From a checkpoint of a small mixture-of-experts model trained on Wikipedia: 128 experts in each of 10 layers, a variant of Muon for the experts.
Below are experts of layer 8 (counted from 0) of a mixture-of-experts language model. Rows are named router (the router's row for the expert) and show model dimensions 0-255. Each number is 500 + 40 x the weight over its row's rms, rounded and kept within 0 to 999. Numbers have three digits each.
After each expert's rows: "mostly gets" lists some tokens that are sent to it at least half of the time; "comes before" lists some tokens at least twice as common just after its tokens as in all text. This comes from a sample of Wikipedia text that the model never trained on. Tokens count by the router's weight.

# expert 6
router:473519469460496512508481495477510392506546459523475533520503588454495540528553553521536527482530545546476554511551484469592530568547457603457455535483510561494570503454440454464546471531542459550570488505499520520476527501588504475438462438440494461534541499488459481574469472503407445516453512496553501503467524468543521500488505538487502494425524505503523492523388448494489475535558411425489527468454491471573592438572527459575510490494448443534482448482448515519517532525459456521504487461526491489450460480539540528461436496495453496441516465520507506547504523444439464595533478518418542468528518513486455526532517485539520453559450481478484497475448564505525520547517567531390474536514486482476494513539489516552550524484493508544536558537466553494461541510511522
mostly gets: " N", " ===", "s==", " (N", " =", " =="
comes before: "\n", "The", "A", "|", "In", "-"

# expert 60
router:470505525506503502463481481459558469505507425509501490547524511481529508458556514461507587448476504467494505507477528516498484478535498589500497478609493493562478543516395501488500504575518470563548531468499492458483525483518546532478528446437506488485464533470444423505531497420440489494436415493473536460528564462457518480489557418536499410480551557530558504515472462415468437531489456471429536544462521441477467472501512479514489515547456568489410469536488496560583474474437536440582489493512534554469474524598522514438471492496404464487469458598490508477550523514492443497453442539497515451492532475543490482551543465564536453513553458476454493496496495447498546489532534496535420479526545528493545504467522473520604561519470536514491519545544554468517503476460464
mostly gets: " ra", " election", " tra", " ele", " spec", " dire"
comes before: "ce", "cted", "ction", "ct", "v", "c"

# expert 39
router:471541450484559489514509471481518511499519452555454575551605569458544545481565509518552533516478495482469543541542457502559553492551547542448468489532539618545490494539486467486511504541559484457494499532455511495496494485550496497488513513499580484507538504458571457514483512474494482465495498486508480495504454398444540475498566443511511506462566510469556507607456441465473476563556446496530485554485482503525544462530515458541558392487496481556501525461527454561519478543482453488555499490532520486513487544534481486451450483426426515481527427532544497493584519538510468489449460478486554530549533484506481501543542559551520429538544510491431543506482509436551493513485478526465453511555532463452537464502543511574618560507453547562511547483534587458480572463477499
mostly gets: " where", " after", " when", " After", " 0", " until"
comes before: " |", " the", " he", " she", " it", " they"

# expert 3
router:451497476524538516495470432522518496534555400578445495557480473460562527510565566513559550543527504499455566496504535570529538572539434516465476437529499511481563489450547503514558529546561515536542513495424560499561567475524499512502561517449544539468528544485531428530448497429466439528490523515515539513473483409485521435537512517504504425504475528508540493537402468498492485504513484530488567544492465497481528520497540476577555425515477446497501492522497542513549519463458471442550498462492524525445474499519520471475439488509495482459466456548507511463618577515477479560466444475405531489552519514513480508502532528508526446526474453459499540462464462488493532503509483536476473497493482492531594457556582463505504525463473567553483495642523532483422536475462498
mostly gets: "ing.", "es.", "\".", "y.", "ies.", ".\""
comes before: "\n", " The", " He", " In", " It", " She"

# expert 24
router:445511466466564513516466480482511485570517489521498507514556507452496527550511592477483581517512473489517490568503519537492521522556482529478520464541499572521551478547476484516500555555537505482517487515493518458533560470583505528468523462463519498474503498456547490517426485488456505504517450522487493435486435518437508496499550464505481444472529484469493516597455456424524498579498433501417562534414467471520510398581561465618577507489449450511492498517508554528488510461457467467474471468506470501469500539544517495417495585476458494473489435522527499485547586490534467565482458552429502506500595462505449435585502570533529475547479446470484489465515531510544483532532507524477480535584514460471500492557598531509569497504470518577570538513543530511437522481548455
mostly gets: " 23", " 29", " 37", " 3", " 2", " 39"
comes before: " |", "–1", ";", ":", ",", ".5"

# expert 109
router:483513410497507540496509480507498473559515457485466524527519528477517580556513629490500474528480418488502549541503521479553548498602452474425444423565476551526489482507417487476504499530537469525571506554475521503467518423553504503487525505462507460519527558436502464472496504427456423510491447557575488458449494474447570386528522494533481508472501513560534492507470466481518456561504475506473481559464449468576544480522522489558530447544515491492458487538507511566524534502466470481510468492554517514445451468554448513456503582478441477461464469529502496469503578549482454511431528508460561526490603497470423518548546517553567538561473517434455537477476460520560527537525485484495484460496508434452537465480503428540535517543487513526533512533554545471483555443456521
mostly gets: " also==", " %", "==See", "--", " Team", "andidate"
comes before: " |", "\n", " also==", "-", ";", "--"

# expert 48
router:465536446440523514457495501506488508489543479531497505612556575525509566495508566524517521530547511507530500505470458503541524561542513552463547459511454527566519519528520507540514518544523501530540479516455515463496463462565505548490489457479509477544477492467488516477541539482449495566499467569513568454437527480557602495484474493422506472501495523452474602503406491509496491532551522501518515522433491511590592468547510446546494504539461459490469477485476514517533466545469521537521471512535456450387497564572507521495486514445499478490507455571459478491520560524463461524491476550480569558526528492548467419529504554506569455562588460451521534485453464405559528577506514500372519571527517443502577477547513507534568542479466497504528499533510467503445502486478445
mostly gets: " him", "ep", "iv", "im", "self", "ange"
comes before: " the", "ate", " a", "ately", " to", " in"

# expert 101
router:449513450486500478465456434494522471524557490600452514547511511496505531526532528536563537497495539520485484561543485524534545462520483550453470529521519538496487499498504468504557523507525484545459541469473527534513508461590520493445504543446553475517476491463535515488519458509457493535423509518461523500470438472483534470492531483493527510439523501474520530575450463491410480512521488508472502539429497516513534476528581411576534472495435471482514483478478477547525508516479504474512466518511488535521530546532526498429506488468486522412467458528505505474601513511501509493457491472443623504575513483525494508564545547554491420523520473481518543538447468446555542549576569529457394562535596446536564422536552506581558569493512574574491533555566475488518573411476481
mostly gets: "ed,", "ly,", "owever,", "ies,", "9,", " where"
comes before: " the", " and", " he", " but", " which", " it"

# expert 72
router:472475495486503509494524477486595446567545404550465530549529532486537543486492645513567512501523479515522520537530469508543526521491457510482507518499556531511540497484421496547487518530559479495545500543455540544498512472573481470489516474427511448513538531478524517494448430487495440554476407471530486481508451475500516480537566452447529500518508528479499511595487478404525501507543441506472508485425497466535580475535532462518568495514500469486503478469479559550508518553460509445545474506493493452461433481535554506469510469483449543449460470537462462484535554539450433570409517533435533441535587478512454513477501578544494466489535503500494506469442485467579534513559556478474453531549565486546504521538503475534565508509448545557524506547527545503439600452539419
mostly gets: " (19", " (1", " (201", " (born", " (18", " (2"
comes before: ")", "7", "),", "6", "9", "5"

# expert 59
router:514460417483506484502497476439544458525499479621419498565533545484478531516559563544541515562515488499427497495488433500576525503555476501502478491560482553496508458467469504517455488606529462506547511492491537487512492430531490502474542513475584449456496591479464513516452459487507469516497457526502488468496462447496583510477520433470501478499526588504528528544469416475487443551524453516466571605451455501556550456551503478594480426533511457570528490520521508535500519477463463474501430499568535492514476528496499476502446499474421493457500416496464495452537550530460483523455490543483609436484544496491455499536521497518561473508562503398464486491459471443523546593535468514487438490521548461547498482534546469517538541535453560552516534521534540486467497509481496
mostly gets: "ić", "son", "ius", "ka", "ville", "ya"
comes before: " |", ",", "\n", " (", " and", ";"

# expert 87
router:460470416492536522503479506493516479499605456523473520518552537543470520468560549523543502472499465431485569536574520440513525545529458542519487444476534488473532499473428474492524505474506476553507564448471523495500593465472478477504511500493477532552536489493523505475435470430466438536454478578429538480520484442437528476461477474460480493482485498534539543554533449440490479484448418453521524523470460455519537454540586531522525435512449511496476526526493494527551516485446501436476513493620449536480484496490547465520445516478421521511548467552526574462541513626498464590481477547490541490556531449482448488490555493533568488479495509444465513389442484399532524575518495502431490513524546445506557456525464483549532534477447536508486497508550484466487549475535460
mostly gets: " would", " began", " could", " from", " took", " went"
comes before: " the", " be", " to", " a", " have", " his"

# expert 90
router:440490457534519486417458527489562522534501447564478512567520544525551562528512502493548542541522427531524476584533442542536532481523425589469501487531479545492621521560521529547517493576523489507577525491488549497512529425623540548453522483442534445468540494483534496579473437493496431516522463562477474502479539498523537416510508501488503459457459482515482559547479464481486460529504443481478498562443489482573505393532496468545534507523477430488533473548483547599504495489469512483496503490529501510495490541484520483475536503495488487462521450522491483467529557559548439530411493532497524458523570494516467531525505493486578471512577484511446452525446533500500505580515530489401435542535520518509572466590489504542550503469453520509514458513533553497492494496544445
mostly gets: " won", " led", " received", "ceded", " released", " built"
comes before: " by", " in", " the", " to", " a", " on"

# expert 111
router:489545456482567502491459494495466507518619469533502474567535485453530547548609482550520530542536472573493549550511563422493518477501483478475486472512496571509568499453455473478529526541562483533559554496494486519549599398515472469504505481442545471565537480439521517472469497513458473480475427540487512452500531436497600496484550547511483471465523504489453569580419498505485501500581508528469522527491507486519545468529495498542550461519473428499507523483515576490590496517477523442503453488542501477479417523505477467497454468463478485432504389486490520444568572491472451485499539555483516540561561445525479507473469491564517479498540516435481560477457541441515462564542547491503448514504544465490517481489475493516546561451438562510544564565497508513488506544476440
mostly gets: " did", " tim", " who", " what", " do", " could"
comes before: " that", " not", " the", " he", " was", " is"

# expert 70
router:457489501478503507493489476446555518499580441509464497553561502450564554549523550484522571441446472497524537513481491487572564508523440545454493450508520505488544473470465533478549576549501497528545541437445507539469564443557504451500522498503473484489502572455465546471523502467422445513461491535466504525438504436370517455465539494456524521424533465530558511471473487449418459558516448485522520546474520391551477447500573504535551475539514452457523457492478538493451491460483516479522471496444541429451526495486516502486545500459480491494536510582474501531526550539517543513484458502468521464550547504522524518547541532493504474552541464548519510476494500478540559604518483510400448528578547506528452520573484511582586502467486541505486520537563470518402484464529480
mostly gets: " against", " with", "g", "ag", " by", " manag"
comes before: " the", " a", "e,", " his", "out", "ether"

# expert 107
router:539502465445521518476476485495492462484522469525519536559577525468568574522509537550552517459509499461485465564497469472492535462520458543470444545523530541500558474544461475505559595498560491531509506491495537498480535446473461521435478450420503474475499540434500507515438455484532404540411428505553510466508465481505494461548482433416521483444508523530529506533374518480514468584600485495514561546449506532628539484550522516556514484469481425530473535533519512535465517564479507447532477535527449528427512513521519437502433479472493497470420478580546485468565527499525483526455495502467528553504503470479466479534510515541532473585513531482444514476467501465527491488516487456412477543526515465570492492530468474514530477502486558565552520552533564530449574496458440
mostly gets: " by:", "ation:", ":", "us:", "s:", "″N"
comes before: ":", "″N", " M", " C", " A", " U"

# expert 68
router:465427452521488488436417481460533523537479432523456533604509477482493563527522510497513537480487514448485469524555447520566481460554482521541508463485426551483537546574508468507570491528522443445590514487502521548525542536585471539477479464490488463541533463507521459518466556505448452511456440553505550523469493453511525516493544495418512430399508487537527540518418480488458453506529417454463579541435492449533517432555464477571547521587462475544550459482471577509533565453438506415496461498425436542454460557470508503512512501470431451466513438502496510502518561514464468511455483547512525464505552462478475525493506523516542518527523512417479522456510445473550513561480544492471421530505485509498556461546510499505540580502513550562544490513508501506493518474522467
mostly gets: " sold", " died", " sent", " sign", "leg", " announced"
comes before: " to", "ed", " by", " in", " on", " for"

# expert 127
router:456501475514488505504516502491581471491542404480437535549487467462543556540538542505498496510490480474438491517507531512511512484544501551464540491433522545547537506467402469507514511535522458516478467501500532489533524508582508485445501483452533448571453554457556505514479506497526467542449445565487508469521439405469557466509538500498479479477548564549552543518503474507489482555503497475448660560452481504559525415527564460543565507538447469577487471492531520531551486517444517461477450460516503523458436493495532527467532574487484520427425457548497512462555547488435398558422528510477548475541581503549443511501567568585466498501509504426427495473468487462550514531527554513503462525560489510449534485530507456509502477511471514526531529524510539550431523492481465
mostly gets: " 2021", " 2016", " 2013", " 2011", " 2024", " 2012"
comes before: " |", ":", "–", "–19", "–201", " –"

# expert 9
router:467514470522527527481498413456541484484534470513511515518445488514494475572515509552515538566548509498428469479493427558510519504480499516455499471590526511501486471521539506503531462549507454578492511444504492408522512434515447533438517470469519476556565551495559453495477540415466440517468426553489576485548485449450516463431530432474525474431511508553463515511424491525477520529493444503446499598463493450497521457546521521539496484549467511461525542538496562507517615499464500436534513475477528505435496422504495504472502497482466525459488437493501598538509542477446505564443512461444566495544564521538534477601454524547571481531559466490537495485488574457538546489529525481479455519559521455522527507537516525544533544495430563596502470541495514452496506418496539
mostly gets: " rel", " form", " cre", "oc", "ument", " educ"
comes before: "ary", "ation", "ated", "al", " of", "ate"

# expert 32
router:464475407505528490416476460481523499492541479599470506506522533430496566532596567495585562521511527488522569536512457487524496512534446524472442470501500517549514510493478497483487556558531493538499546490425554446532568448571486552434511424409574530500539525478488494498498496496490448530501468548462487471455466497449585472458518469456479524495513536502478520540444417446511482518499451528474513586439478447531499457569525489511484422537509520547539499535468507574491558549474525466564417495589496513504473550471482541469472518508440492407467411571497526493516570513467488499435467544434568515492553501497505488484487528519531476529568468501467492474531523429531519574550478543454477506502524455513574458512516483532498573491492541570502496533516546511505543479456524
mostly gets: "ities", "ctions", "ations", "ments", "ences", "ices"
comes before: " of", " and", " in", " were", " to", " for"

# expert 71
router:466483503487545500484517436489510425488525487507425534568530520553524516506507509511546518527491451521471492575471511509530487530548521597493483519506518524490568515534471468558523528513582496498518454515524512521526489505559425552428576505504521472488536501473497534521474464409425489519450462538494505516400454467490532492501475428530502490449443466521511571490474457481511450521542459498487469566483493452523552445534492484559576458483491505490456514465478527558514570527458519482531505456599509510534482542558503512531537561482494524479438477533442489541526540597438457574479439486425508495548529483421486523510537499502574433457518510507499498461458523451564484592589487499514464457490529488561553450520546473557560527509475526650479532530529543475480494452440428
mostly gets: "==C", "==P", "==S", "==H", "S", "P"
comes before: "=", "S", "A", "P", "E", "C"

# expert 66
router:481439487504560478506475466481557536553521459487442548537552526534510518539537541509522514525458466478448550566462452528550494495523469523395463485508530530500550479524438489509479554579561508491490470451516561527496542440556512496419533467365544505475538565483466479526510525501450469536466454520478478467490467486478487501448553493439533418486513554493496522541513472464504485516562452513441469527373431502567577429547519504562552453468453471502509464537486527513496526495441514474528401454531530471509427477530528525455479479531476528434482456597510550489553541504416515507489476580405575461507570455502485515501509553510522478528515514444490527471485472469570469524566530499454428518482548498506526493518499496528505517437451546547516513546564501550510544487500496
mostly gets: "12", "13", "10", "-2"
comes before: "4", "6", "7", "8", "1", "5"

# expert 31
router:457499464491490512493464474491520437556515449604461520515545518470453559516580523488506580555525515444501555567543454519561539491520458557444489519527470558476532462516497454529477506570550518527610561552410568479487531555508503516491490479435518464493492481473442509514424500516496489591439489474509508423507497437436542527473541488494486495497550497475529534550451501432443438544505444569516509481492511471564525490552487488495529511532519427518519516506475511584472544530490504527518491500483514509507476453504516493480484488472502461476450467492501573501552549489481478506499494540480594442479517447471436547515539549486521458488565479446500527429449469461575511600580512471403478482545516476496491464517502500486520540500448535592486509574550478487514594397489452
mostly gets: " has", " have", " been", " had", " having", " was"
comes before: " was", " been", " a", " also", " is", " released"

# expert 89
router:510515473508542482451481502504588497525474475564480508584511497475503530551535546441543543490466452457458498499526513511490505492524458557470515514531498492511545546395450505513506497494497428529466484480445526475507501487535507530442565460498514450533547585385532514483466479460461510563478473487485509482551426436532515430451548496528480437500557488504512529522460492448513482519507447515377532498504512511480450460505529483515515504483460500569538459513448555553580510452463453452531472479554525466491440566513511524492463528486511493475466419521499463479499528564484436486485486564477582475561579490485548518532558535505525471513488430503528526470521423481504536523506493494486484521546496530465522356477456467543518508459429514621539609532504594477497585458501488
mostly gets: " reg", " public", " school", " Reg", " common", " national"
comes before: "ly", "ard", ",", "s", ".", "s,"

# expert 27
router:475431459461481535524502400473521418536532424540424583560495518454529497529579536544505513556540510472522514538500512515534505496527485582414500515513556545529495512443441525514559534489514435527493501534465514544511524472610498515419530478447566525465514475499463499520464471444472439553430464504458541473481447467480563461430501460514503511479507528525495540541459394464500464552526488500492524515460461473560496480505562477573542476562452470506510456465449512479489499512494500484459476455488493548472487553541512519466498528437446543484483433536493537469556550593488473515454502494419587492527525490525477431533574509516584453531551467483509518477497473464529543546568487496487446538539492451546502393525507443541527502454437557539512491519528484500519563473504433
mostly gets: "i,", "a,", "as,", "ia,", "is,", "o,"
comes before: " and", " which", " who", " where", " but", " a"

# expert 12
router:486538543550573503482556462465546477523540473524452549543439559495520545485556518491569515505488498503466532561493544540520478434538418551526476425534467599540561485494441500514571548499528455510546511548474520559525503490542564573505541473429493478517477482447600467459509467440474507559523468517454490452457444472438536521465496517491483506549500577432431539484462463471491520560578450455460461496493480500500520490551512503544570485499495436618568535482516566516552502489450430465514447501517498489476427470528505502511421505485496441449512430548511538530560551548496487496484517441478554517506548512510479460539521514519470492463533454484469523451439474519566546516514546566463453501500516481560448496487506419513547523455437531558502468537502564567513475487557519
mostly gets: " att", " inv", " pass", " prom", "ript", " vers"
comes before: "ion", "ed", "ive", "ions", "ing", "or"

# expert 98
router:467456520427559519487526455450495492504532407608461534524517527481514499517523536481544525504542485530480565552467511525533528526505498532456456510533577562476531510484483475449488543603551483523513593481495528525565509446540446531448527399436477468464472545476484488515423463523500471567439488544491467502474498427433533429493507475403498415513543560510463512529482474461471443495521445516504498527390524494545546493552564476562511388465469452529488457487497496578553512526449478431531440470504476486429532534497505480502466530516442532483483433525480522477542571467450427526467450507503578525592556476530445502493552527498542448472506495473516504467515487483497547508578481534493482497531519492511529503547496452523564516519503545532504493528532489433521557502491438
mostly gets: ".7", ",000", ".8", ".9", " million", ".4"
comes before: "%", "8", "6", "5", "4", "9"

# expert 10
router:510472478491547562451511425476479539519482497518465574569556561497537547534575507507504591514463525483502504493521410555491490523501476558450443500506528515518518478485453540497430523497545504619535516438476508467512507445519411496490534433500523415462533555397467450465456511501395475483447449573526527487478415458461540444454526503512475464483497474476513498500485504436479502569546464516454521564484518418483562469564517479533524443513516483494506515536476523490495510541505519456578491542481523457514510555447528507538453459478435536468478528516538495425516535561520473596467459538455521410523530504480446532519576479450539489554456472464457538577482455508568503555519519496479439490541522488506585512497566495492555496494470554548466517521498564474479519459495486
mostly gets: " Air", " air", " Rail", " rail", " bus", " record"
comes before: "g", ",", "s", "way", " of", "."

# expert 105
router:482470471561448486500490435448564402564495495567450517529537534480521553487532557492530538589486522473506518484507491526552521493595479501464506512541462563458527504463524474495564541530539480489526473469498483523535517504491519467487534488485538500464508516360519481518447441473490483503478470541491522487450510460476537503437533495411510523543556476534495516533494480452419523502546476451468482517491458526517547472531541510534526426522445523570574463520509536521479581501444402471599438498487554543482513469556556550518412504450494536499525454475549483448570503462460523640431495546483590446557579468487441498553501544500478456481526435433491469524478390501512536511472454496463453503507514470473482492500533477477498506522499508525488518544521495464477563450498464
mostly gets: "od", "all", " house", "ill", " Bill", " hous"
comes before: "s", ",", "er", "ed", ".", "ing"

# expert 116
router:449496485491530482472445466464555495535525447517483521486488520483533540553530539488505619581547471449466549601473410556565590547540476545434482487465521521512519593518474442576563547529512460513540478445523537498491564473551518575483521471441524434440518559475415501443432510478493443510515428495498463501490513399493519528540518546498485521508522555523542525526412458464505490518481425471486527550488550496508483483576586506546547427517478486500502462494493556467509515497471524424567440474530458521491451488528520477491523495526443590429497495568558487485517509505529495514451512498452560496526524537543461514588476500532549437516515526517500466506471489492530545543478477500497459505512482438483508460484469494556524503489548528570514494575587507487537495425514499
mostly gets: "ud", "oy", " Se"
comes before: "\n", " ", " 1", " 2", " 4", " 5"

# expert 35
router:463506449567573462487430471514549482531573490524471579541468497470564559547562546512532484504525529424493533498471534529554483542529490498523502461492543552488503520476461444440478541537524508475521428506513554485523503514503452520484500459425549494446512527433494488467508449502485518534521441507550497524442474433478504478503562464503501518427570498514551499523415455453531462557492424500494530555478474438548406428530514491534550421529466469427491483517517567536569479543479469491497486500557480486436496546504520447504439547492490550474428502574453579507512589483499475522495519519491525460572541423514511600529563533535550462514608514452517462452487531435555493545484489521495447504493569494516469508526484486507499549476390490492506509513491509573471562499549534
mostly gets: " w", " sh", " le", " at", " over", " fe"
comes before: " the", "arn", "ould", "he", "t", "rote"

# expert 28
router:470468478460503508431523505451543476560519461632460519560576588465514582550524540497518520520471497473513584500520416509521481502531496539419437476506521517487496467494518500494527451516508426493556548452441544442499555433524458496421508508457513500459526552458480522464460512483453473520474444509518509483486447482487541503449539471501482478494538593521503528555455479463479493555475453478383542581452491481569484531571522506513500447514477486555552508490489502569490558471435460391511461501550499509499451511566525520468503551451501535425501446503565462486556460485434495539468461524454554558533489489467524527540547590544550450591518472461508506477447537511582514515558497495484479536479541453467486469516531486550538495477450507520503481560509526474470555454510494
mostly gets: " Championship", " leg", " Council", " Division", " Cup", " League"
comes before: " of", ".", ",", " in", "s", " and"

# expert 75
router:426541486512592555516526469425541451517526471551492562559522544494531536521505512468532538463560439496526497448574436478497511511538418526512404506500583492502524496455421524477500498518564480507491471476498535538490534474537550506466560529472545489533497530428522461464495493458504514556512495491556480476514487467507558490490535522461560472477507517511546549559475451517428414537540394530462562496484506484534571501510523536510597422524471514502524499570493481496536565555447494449559485467487520562461476482421514497417501489430457530475501535561552538482569514524448465591487450522452536474523511477450480509578522561503560527527481519495537548548477577484565532553511497525440511508531528502488540482533502479587545505452501544549484497507558534487538497504565411
mostly gets: " def", " Ab", " ab", " ext", " compet", "serv"
comes before: "ed", "ing", "ation", "ition", "e", "ated"

# expert 51
router:431473465471557515426484450515515494506522450516518473532487549521530602556552504542540495547528460425488500516517490532475508462575513520526474433503526524543538552431506442480468501536520423518576540520450522480513568479568495489413523476485467527525524498464490496511488527500511479523415408521432461512463507478493546438522476466442529527446548531496549573570453472472452458570549453511484577508458487483501548459552497537575547486502549505519472410472511484512532563469487515466595474429491505466489489526551507509443500525483492477468494486499455569498564581493438461551459474553434572513448510524526467529541543525516581500473531514399500486455485499480552476444427544511442482497533493506489509463509554446497520530489490559562505505600522554421505518468476510
mostly gets: "itte", "ion", "e", " area", "ane", "pe"
comes before: " of", "e", "x", " and", " in", "z"

# expert 49
router:466517462504539485502521479537560460544524459501462544565498499436538576523590478497546520572539467482481517511535555499490524470464444493464450478515482537538484490468479450467524440518561492508530525534473534532526555488486459478472522450400535504435540575502561459445453506499464481498472500520573434497516468474471546443461566460438484505485526518496580526534535451427432419503551433488543567566451499441511474494539518516518519485475480441560454480498478528516473499517463485501508528508548530464524501497511525520501450545441431527425510473575515553494547512613440444496522479494419542497532571413497496515557498495515520422556459496489492491539437546506557491537508513502513442507619525492453520492505513538569584518469458548524458523583544563453506489495549477
mostly gets: " In", "In", " con", " Con", " pre", " ob"
comes before: " the", "c", "t", "stit", "st", "f"

# expert 19
router:471486494536538522436504469433585493504560438536422527550508523458508518502566554519560545511493485468509544550533470447532545503540457544453493511503541536541560494534486508499468558537524451495518507469526556508507526515567504528479535483482504545522519510459537492443464514467457446530457472499464485474494521387495575446527583563469542512460517538529494524537512435487440445547492407447451508571420516495586499430529483485545520450555481443559497464503491489619467529549493548451568477519475468505523479476493551472490431534451458569463478482509485504446549560527395478540486503485442540453463569465512490516565511513533538452494564483455467572522488465477519463525607536521471461526530522452484550454538487478515542528501516517510495481535520492525511608450533489
mostly gets: " 196", " 199", " 197", " 198", " 193", " 201"
comes before: "8", "7", "0", "6", "9", "5"

# expert 1
router:432495425462516501493527480510522471515503447489471503522496598483508524534542522477535515513483525499502546535474482494574495479545423529479476462534523513498532493546405475499505495536525501504574466492460546524475517457572507468483534496457556453504493520417515485482470492430485488544477468574505492492506432469418562467488571460496492476464512559524494560587427493432510467564574461477462521562435438458534512460570549476563544456470486456486496502486489529553522531524483488472519408421521467524432450516550484456479476531496486574484416451526539518467553578501426420560431462490479517493491596454469451486502560550554564404498539499437503569492456471449531500548526505504470431504586534505492526470535521491530528534503445514542539501514534509480523564471539487
mostly gets: "_", "2)", "  "
comes before: " |", "{", ";", "%", "}", " –"

# expert 46
router:502514452511559524525479491472510456532557479528480543539573523496564477498567519475575464505546475403431493531575438477559524507592466568439526447520514554566588526524491526495540535492530476580560463486508502519551505476562444469458543433462520485535543587463499537499501505494481497479513461547535464446465528477424554460489497477464485429513508494508507598471458470483498550474543459467476524487490485482559535429572517490544517449534471486491476545496500440555514506499465449431546490477464529510459501544476438539481437552493533484434448473523497552503530538592439546537462504510439503485501589490489474490547522527528455455500478477436448559556488557462519529533522469531418461499602524446518518428551468488510579482496473511481520506553555520509457519523487459
mostly gets: " lead", "iving", " building", "ring", "inning", "ing"
comes before: "ing", " the", " a", "er", " to", " in"

# expert 58
router:520564444487503459467505478487550480542509502524489536474537524485497528480556524489517574490445513499477478539482471462523536518548473491462509468473476551540531490468385465553556534506533470525524527492538519447498538465600493535504534490397490527469460592473482495490517408461493450473462459511454523478517442434436495498493483504441535482469616583610433572515476534455496492565559505478492533502440420422531524448538583458529510503569429477519446476524491513525525543488460450468520470487475492467504459464547467481524491523471473490410536483515448480507572522547495473531471469481486549536473524443502466504544490510531547467584544503433524567463444477532555523476580564517454506523505530466546548455501522454514496526496494527555561534524546580483483483433572490
mostly gets: " ag", " ent", ");", " age", " —;", ";"
comes before: "\n", " 0", "ry", " 1", " ", " 2"

# expert 114
router:460491444463526496397494496453568503500527479577496487570513581526583498525530538540536584507560450469502598510506472482518475524535476486431504434525483517468568538537435484459521557547546506441496501510463546412481489473578537549515545505453470516511534542452456472518490510459514396465512469571528475519495395470483482423466497453498444484430554521590556571519454487517473487565557447510502547596450478492553499527596574520571507446532483473492498471509511526503467513509462519478548462490516540528481511501596546518481509465460459522436578449504483521473469568522447458551439483468487540483523559509513513508521545561535518488451511479505442507530466495495519552561519522522470442516522525481538472442525472498533517520498474513543550536517488557461531505469513494
mostly gets: "riend", "′", "°W", "″", " match", "view"
comes before: ",", ".", "ment", " of", "s", "′"

# expert 55
router:471457452490488482466531452467522434512486479559481563507547577512579524489521528491544560548455524484475547536489475456572536518535500535472453464494515526513580485508458480480515479593549489567517504543475507521499501461512463522417587469459582417515582559451480435542511456450440413476539512562479460486483404445498471510447556460491509439511500502540546510438496447471476483497502448507482484557441463480569527517525547537500584475517496482524549541535477509550587517480479516487549479488598486552439484535528541477430508527481481521478504433574495520521502517504461477519525490498482585471519590439463480471504533521458560486537491484525441474550498469500544476512566545495480413459511498485476564441493479538492503453482510535574490512526525518480450539390510453
mostly gets: "A", "SP", "BC", "-A", "TA", "CA"
comes before: "A", " |", ")", "C", "L", "S"

# expert 76
router:520491421516524477442551461524522448542559432521429524509543541413541550518512537550559470524513497488498540504489462543535544509531498621462459515535501570498499499476477441465545546565507401484569494491462569475493560523583441477514516442424556524451570498478546485503532475484488470518448460541518491509476427449493516463483551468491519466488460549533491542586467535459409452498523473511499513543445534489539519482558553495556548473521476480578491469516454542577531521495456500454510503540571534503463416567504545482483454527465508469471482471539453541458576589526436480517469462473482503446578518470480500470492473502483511477511545462521432501514490565471501514517530461501494489503553590416523457410497456490509528503435481561491482518525540510482533547496532449
mostly gets: " in", " during", " within", "In", " located", " During"
comes before: " the", " a", " 199", " 200", " 198", " 201"